config.yaml
num_hidden_layers: 8
moe_layers: [0, 1, 2, 3, 4, 5, 6, 7]
norm: "rmsnorm"
tie_word_embeddings: false
beta2: 0.98
Below are experts of layer 4 (counted from 0) of a mixture-of-experts language model. Rows are named router (the router's row for the expert), gate (a neuron's input weights, with its number), up (a neuron's input weights, with its number), down (a neuron's output weights, with its number) and show model dimensions 0-191. Each number is 128 + 24 x the weight over its row's rms, rounded and kept within 0 to 255. Numbers have three digits each.
After each expert's rows: a language model's description of what the expert responds to. This comes from a sample of Wikipedia text that the model never trained on.

# expert 1
router:150144138093134098145118080111124124095117115092147129139134159135132119133148140111124090139089118129080133112141118140140129170107173107110089120109151114171109097168149141137099104134155156135140132068126101161148139105135121161129059126120114116103088126134156109118130122181135072143114121132098135138129146182109142092100153118113117111148137168146123120138082132124123161143121090138086147103128171148149099085131125133134130115106117097142094133110141131169112131137105133108158112110135163190172156145076116119156126085139092149115132160120146149117145142124086086121
gate0:129121070125117110097095155125136158150159101146100139135139117103065173122167104175164121088130100125106134115167114089156108129147093138106127152115130136103134145112113181127125135120115120114152180125079122139168151115131122089125115136096129161163122111133073123105141131141119130123109133084167117112144145129148116144141145177131133115122108171133128117131196132142122129137153151108142136104101161098169166146151126128124132182100105122083130133144131122115162132102155155116112138155126148133173156103137124119148169087142180089101096129112105118154094130109139117116
up0:117123114130125154146142121154120119143113100158127142108147115135101080131179109122124064121152132134151124111133101143111173096157137161093175148076077091099120152096171109072132077121137155125137111112144141134139164112172095121141111139096095096181138125125166167118117110099128124135113101145071131118139133124164132118141103141135122147127164130153088148125139118117096152080120142073113141132141145145158120043137133121177125153148101111110109120127125093106138119073138151141141131122126112103103123125098094118120094108155140142123136115139110111135127107149132127113
down0:146186136113121134118160098125130102150142180152145089094111124138175123112099131148135139152137191104145164094092143131157093105073166146149134128115125138095094111075106084114098095121100145141140136097123120140103085136123126138101162123137128098138187152167096132187122108142096162125098123113133143132135155140119134127130101103114107090125105173113126134154073144148146167152146127101163155125118109147141139132167147135107115155129139114145123143131116110102136127149134111120116099095127142140151153137101116145146111118172161183162132092148121113147137123156106106156
Description: Mid-word name pieces

# expert 0
router:169140123137113134150137119096142137108122147106133139103124155097131135094175154120145115150106131151128151096188164133146128155123153134122056119114165137155099130178144122144106120088171112129104134083125146135121125123162105140099156162153112078106103073129164129107105128133135110152130127145093109172100128176081152150146148114122143123144140122118128133167141129126138108126139109156141106122118135167158130138123111130144134088119111151134135147155116139154144180137134140106124156100115171153179142093081150101121115068150111142141137132078108116152171093153112111167
gate2:129151117145161179143084164097136121141145120121122107142092114160155146138119107157164126114128104097111128099148202137136119131105165126137116124111113096118091083154147132148137088126150079106140160081109134112117127138109099124101111107129137086147091133129072095150121147135154147129112120137070100118146079140140132163139131115071122150126141122133088156119165129121089146123118123167123101091121152129115092154108161128109154121135141155110132119169105088139092137123160106106136106183126159111128097178137116095129144124134129135167123125117148143137155134123059133125
up2:114126130069106107135117110099147152159123141134090138154119159133127120097153140093158130131101156079099149076129116121085159121121111129159124153110113125155148158149127127092113112132104129167137134148115092141172166093131171096166135157131094151127167090085127152122115142152114178119113110144135135083146125148119161114180139142144139088102095132173111093112145143092108137120134122108114164140124130148184166107137098121134133123122102139143128131074147144119138134145163122091102116138128121124157122109108096141112156109121135132096134153120135104140073159119114176069
down2:113142100101071103149115167131118140119097126133140094174126128135108108126121145132126156168073140129108138144126117161113152109123144122131133122151108142141108158125162128134160130136129138117106116145143116183103109155148142115120135115156169170097142136122115109062077101138098123140127132147153136120091139134118106142102147128105127086134157115111146068140130091060132123125088104095118157110130104127148155088094110112116101225109106112123114149175093138081121120145110151116097124117120122115119143141096112147100124137145103164106089104112139118125137121119189133124
Description: Line-start table and list tokens

# expert 56
router:148155116131105143138160110120167165165097136116117171100088126124150092117159145144120099151123134135104137124160170122129128168140159153143120122122144098121112095146179145136101094154160145158128153064147136146121141126149129133118143125091103147135078139112143179105130067160103177130148117140107137163129127135076150153110118126072099119140137129110129150195098113113161134149103085130100113085124151138170104123115102143194093114096101142130120124120069136127143144125136117100125133139123153161131157122137133117108128084133121121109119139102141128120143097121105094109
gate0:124119133149106142151113112149128147145134138121118133153134094102085138137129090101168110119152059135126135094180124120102097136165090134093122157065128103088131129115132185113087127143126163189158123133139133163145084132116140101110143124125104147145132112116129136089131127143128120140124147113146107107122128151099116140107111142141133122158134139168102103140175131123138164121129111137143085126145157140130164163125121086115046176123107151096121121134102149136106138126134184122155148156136140126150122135117125155103172101112124073146125149118057128149137130110133154094
up0:102158121141132147091159157132146131121156098140129069082116119093118093139116161104138108160131138138133149129140096116134184099163129148153153140161115116182153122129157129092155092147130164135147175109101111118133132078155144085109095126136123149152111132109109102118157103082133104069109114129106165107126146125173088119152125141132103140134122125132136146151133095119117125121081094124103160151116103153128152086137165113152146166175126127082117134151156113148125126119135106167099146173097163096155132152128126117118122107117093141139117094155142106136148074135114102143
down0:132158095094162111106133120134130127115111128146162148101151143152137137130120172128126169174163107107112158122150101150146097134107159139105137120149130129110080118086128116132194141106126089139146157057112114081152102139134138117111142121137132146122170147111096109143136101138092168147124133160144144106139107153097120114116158106136090129110136136158126119140101133118110157112141120097142164081116137136150145121135156174113140152178118142147135109125121090099142139142137070128119094118180143115141172140129116128092120128194157162172125089152157104113150128129106093170
Description: Sentence and word starts

# expert 9
router:125160163112132090150144107152090153133126109109118113114110159133109107104150124150152096146137130148091126136172155160153150185131116137124071136155122119143103117160161148162118087139144125158108145074091141114123111114140099129116138126125115112120082119143134141148152107140110116138134136127110102177122131146107133105101153111100118133104151105120113103168100154129111120110138078122124117136127172168149111112104095140131104136128099151109133143129126159121151123138081128085142156144118166175158168134083140095140121077137084136132126112061138104131209110127097100149
gate2:147125092132171190136111155111132102160129113129139146146103108148143176148086090135107133144135105111145092131147176135125087133141166129111139143156134088089096096170101179152158096135122112096154178112103161117119112120112122091139138120150165114164107102139124093159126165127123121114101117111100106153126116101139143134157108114087091119158138106131078163101143139134104143109104125158155124089124145110100104152132160132140118092098127133127146118121107111131083156123149097144147076176171161125147140173158136093117131099138171125142114124121144115131143149140119100136
up2:140122120094109082146143116123126122146131153142122155136116130115138139101145152126146127102096156118079136117121121093101099119175115111159087157137148144158100146112122117096089091135106110152123102150105118148135121108158162151169147156137118152092143088122158142127136117130112202113155138123127156109160132172158166105107135123128141107115115172153168087108107117108127112084127124084083155163141141114167161091163102115116133129125140152171096107133117095105126129104130112118172114108127093123115153150109133114136133149132155117114113134116125109170068157084123185084
down2:116102117153118093165113141119130116164122137119147163169141140146148097177147144105137111121099137122131163191095144167088144106164138153163155179160121129131104166090115147105138132121145120129110117156132105133097084204118139117147148140170114156112148133110152109111096078163108101122103164144139167133152176124124131124116153128124125110132103117142153092116126125112157132110120122104116087139102096132176160156089106145122078188103111143132113138117083089096115153135107142113110118112127151127146139099115126115147130161139101144120113104113138117142126104120176116162
Description: Paragraph and sentence openings

# expert 60
router:170146124118108103159135130106145119108149131100124127099102148100124115120183182109116109160116094162144147113147162153149132153094113124129151126101104126143104122191166105137122114111169095145144151068122100153125122115157168137119135150109091128091081099151163178113119082157126116114105115126090111134088102158124130146127136133109112120115145127127104132150112110128142118135101101121108139098138147147152104115111108144133133140086115119147096151116095122143111158129137084104108121159132176200135156121075112117105158106118109156124117140068161113123164104125096116151
gate2:108136121144140159136131126113142131123116114144123107087139117179126164114111119135140126121121146120144138121111153149158144135114164120108130155096127092139094113165106132118166104096108090104128123077138133143132132125146121104139124135139162104123098139136107112107117133117107101099145125155096105120133126156136113171162115121110165095154139119118056181108162153118104117101128126140149090071077153164125130152149157131125118126133145137141126160114135110131055162109177112105151106190146166161150097135120121102155115123158160147151109189095151137125129162126074107081
up2:131101155129131100130122129130109127073169154113177167141131153086106173132139101116163123093132173083116106105119166109121109110132126121117141114139138125125153149140148124131113105106121162138141133138081141120127137124136175141133155128098114174106126103088140148138120143138096138127147161104172133102145141151137146118140146135145099093075116108149140072116128136086156113103101173097110142204130137090157151158179102120144116073112105142157123124117133098092113143117119148149103106121142098094117136119123148142115122103101094124095114158139129130108089180136131158083
down2:088116117105121134132086130123111122164116155144147171160152111126125099132126152140142076192115121128093133138143149163117144100100073163165111123127089128129141131163136116149161158145081098095116107154151098129104122141131140113124115150170117114141135149112116091117086050139111095156093155114132142134128135135102119105089164115138137121123102111136167111155163088082153124123103115122116122144127139109087149095109111140126141196112130149124126152131082127123087096134118154123106116113123146098137142144118089141145155124109112162098108089101130111117164091128169092124
Description: Number-adjacent pieces

# expert 38
router:160172131108127098144145137131115147138139143115103142107093164145125140106155156152151106124122111166142148147164132109117130174109098159154099165129173117122121093148142127148107095114157123162153138077127113135146129111172128135138145143134096077150131095134142115124125088142148100138150107137112111165103106172107156118151111131102122167105104132095125099165107134131100128111125116150121101123147171148170125130131113164145131145086084132122107141132157179115112165114118111122119126164124202177157163134101149101120130077149127110147111131090126111140163129115073084161
gate0:135113118130106080094081121143106169100147122142099148144140114135097130106131096157126089110123122122126145119175107098136111156143076140131115110098105136111139116129112134116101125149072131155191120120142118112140086112117132099083105128135155121133168105119114126117142137132145135130091143105119095112179112131108109153130120173144139138123102164132120109084200081129137136130120123138097080101129120105123177138124090145139093154149148127151101153148136171156119186107141158145131139151134158120181158128109119141154133093116140087104140151128102101165127080095138107125
up0:120156126129156147120132121171136186151131137133143113069112095130130130120149165149134097123166127126103112122131111110135116101171131168097163138120045108094127116121182151072106077110144158144149141126111169152155119091103108119148158122116092150159128111149117129136118093110114171104112089125144133090135171116158124107137154148118139130184154142117103122133107138149073143094095105129125161160141129156150132113158129139146146168149095121102117132143117106117151070133118100131132120139125109140145109163102139128079126109146125127146149080115130135141098131158133135095
down0:113169115125117122098133124134139134187138148153165155092153159130149116111106123169165109132127163097124143122117104083141125106105120126142131123160141141135147086083105109116110159106122133139146171045118101173135134155120101146099175140147135115144144142144111112128113117105103186152118127170121145128117137154124127098133134095123094102104104143131087155130070084114142121124123114070164142100159106176120122138120129171094162129144148115149130125113118124097110128133143118113121067112132139128123109159110141143087123136151173150116121119137122159146095152119128071164
Description: Infobox and headings

# expert 11
router:155161127133135117139121107113147133133077132116125130117102156107147113139156136121173130190109149177091153081157153121143113169139141112149093100130144102169108132171150122129121074130183112146136160109136113150113128135141132139129088129164126150113109167109166175094120090159119120149108099185108148150140143144125168124101165145095124114124167150144159124146085152107132168129106093130117114087143153166152116091140136144168120110128119114122107130138122141158149147149166119108108139125103150171158151127092146132147124089147130174124109155118149115111163089126092123117
gate3:152105111086129203116139123128117142094104150131156124169153138126109154106128083124141129156164167148143082155151168169113115127124142169140082114105094128087131094102115132172127072120112144155151142161112144124120138140135071153135096144128146135112138118131152110140139143078145117099145141146133153148154108118081140139159152152119156135132141138132097141118117102089128100147102113150097097114129167126151133110098103173157132095122119143147085163157150147082161106092102141134165094149133088130116123161138154128109125087155145134155110136091116119125115169125123110133
up3:129112144180095141158097170106160114154138153159150123155129134116112153115130094149117134105121161127094113140176133109119090124093146107155110140134105099157103169097121083118115056207100162129141119140077126138156147141174118140099102125113117074141091140107165113120096092105132120134164116075115132141112160143135110158137131170142156156133107138123099111105149132126108133125079121131134127100142129154152154117139120113126135115132108111080117124098119138132155139172135102160093139146122134122155148117135146112121112103127139146120128161195132112125140173148139160128
down3:094147182175110182071124149122135093130121134152100119149125157143151143128151129183086120137121179159158122117155121110095157149086104140103177122150166127130148184140092108119134163147098131127137128131118121122148150159145143126153148122079141128119115149149098131077128138139110141095114126105144117121154138140124139150124104132139103135121124177128092163127175127145122130110098139099079116103162092117157132093096119112131157130086144064125102115095151115110068150102154151138100145146132132104131090147132120142129121140166105104105126130145103146141135125124164157143
Description: Possessive 's and table numbers

# expert 17
router:171149126127107115130114149141093141135112114137140117115103136134108139132164138151142122143104111137142111136137170120128150195114099130151087142122167103174110097155141130130105135126125102173120154088164120168126122114122150145108118133142094102105113090098149167105115119165135100136170119151098122163149089159094142149147126166102153126090134158111146128162129151132121161166127104118132111091110158127150106108111109149187147131102120111138121112119114180119115161132167124115142124150144160181170190123122155124145149083115135116141112164087142129112182098119108088160
gate0:096106135116130117108095127150115143159154131136125151166096080107078104139116131147176118106130114090109119123172133065151127138123082141151125119139106132123120136109113164118100130110104146134140167128140158142119111102094115119113110120138130106142139149133104153076159137170108103131104117137131131102167127195100123151122125160171134144138124166142122080080171133123103142133110123122170111086115164104116166154088147122155092138140089125125121107138122145129108162081161135133127142132137110129154164172123131154138183098137162098123132126087111111162119089088119166125
up0:130144149109176154094166107175146141122129094143108120089134110135109137125178137145161107136156133095144109136107120126109108121202148177075169122133079110114151167138167148085162077125139150115143157118117144125160121116100120116195098144130132143166112104138092141111141092079144147129142130108136166130114153123160103113140142124129120130182149131133109147149140116139085142094078118106092165153178110122155136089157133141139124142146141110093111147120145108111125085091121114109141093163129143144159121140106097127127109117105113131128097113126118102133123136137116124155
down0:115146115120110146109118102149170114140143160153149145075133130127142117121133152110130117120124166101142182104088135106118135100118153137120122142168146121122117138116101140129152134105101113140122134066123122120144109168120099112115155115115158125117160146132107172182098103156116177167102135163127151132104112167116132115152144119102139103135085126118134129149115080098118130098123118087120180080161081189111142115131137143115136121136151122116100156170116117078096112116148111122084097119125142136133078121124095137099108116167152186159119118148123170136102149141127078152
Description: Location and time prepositions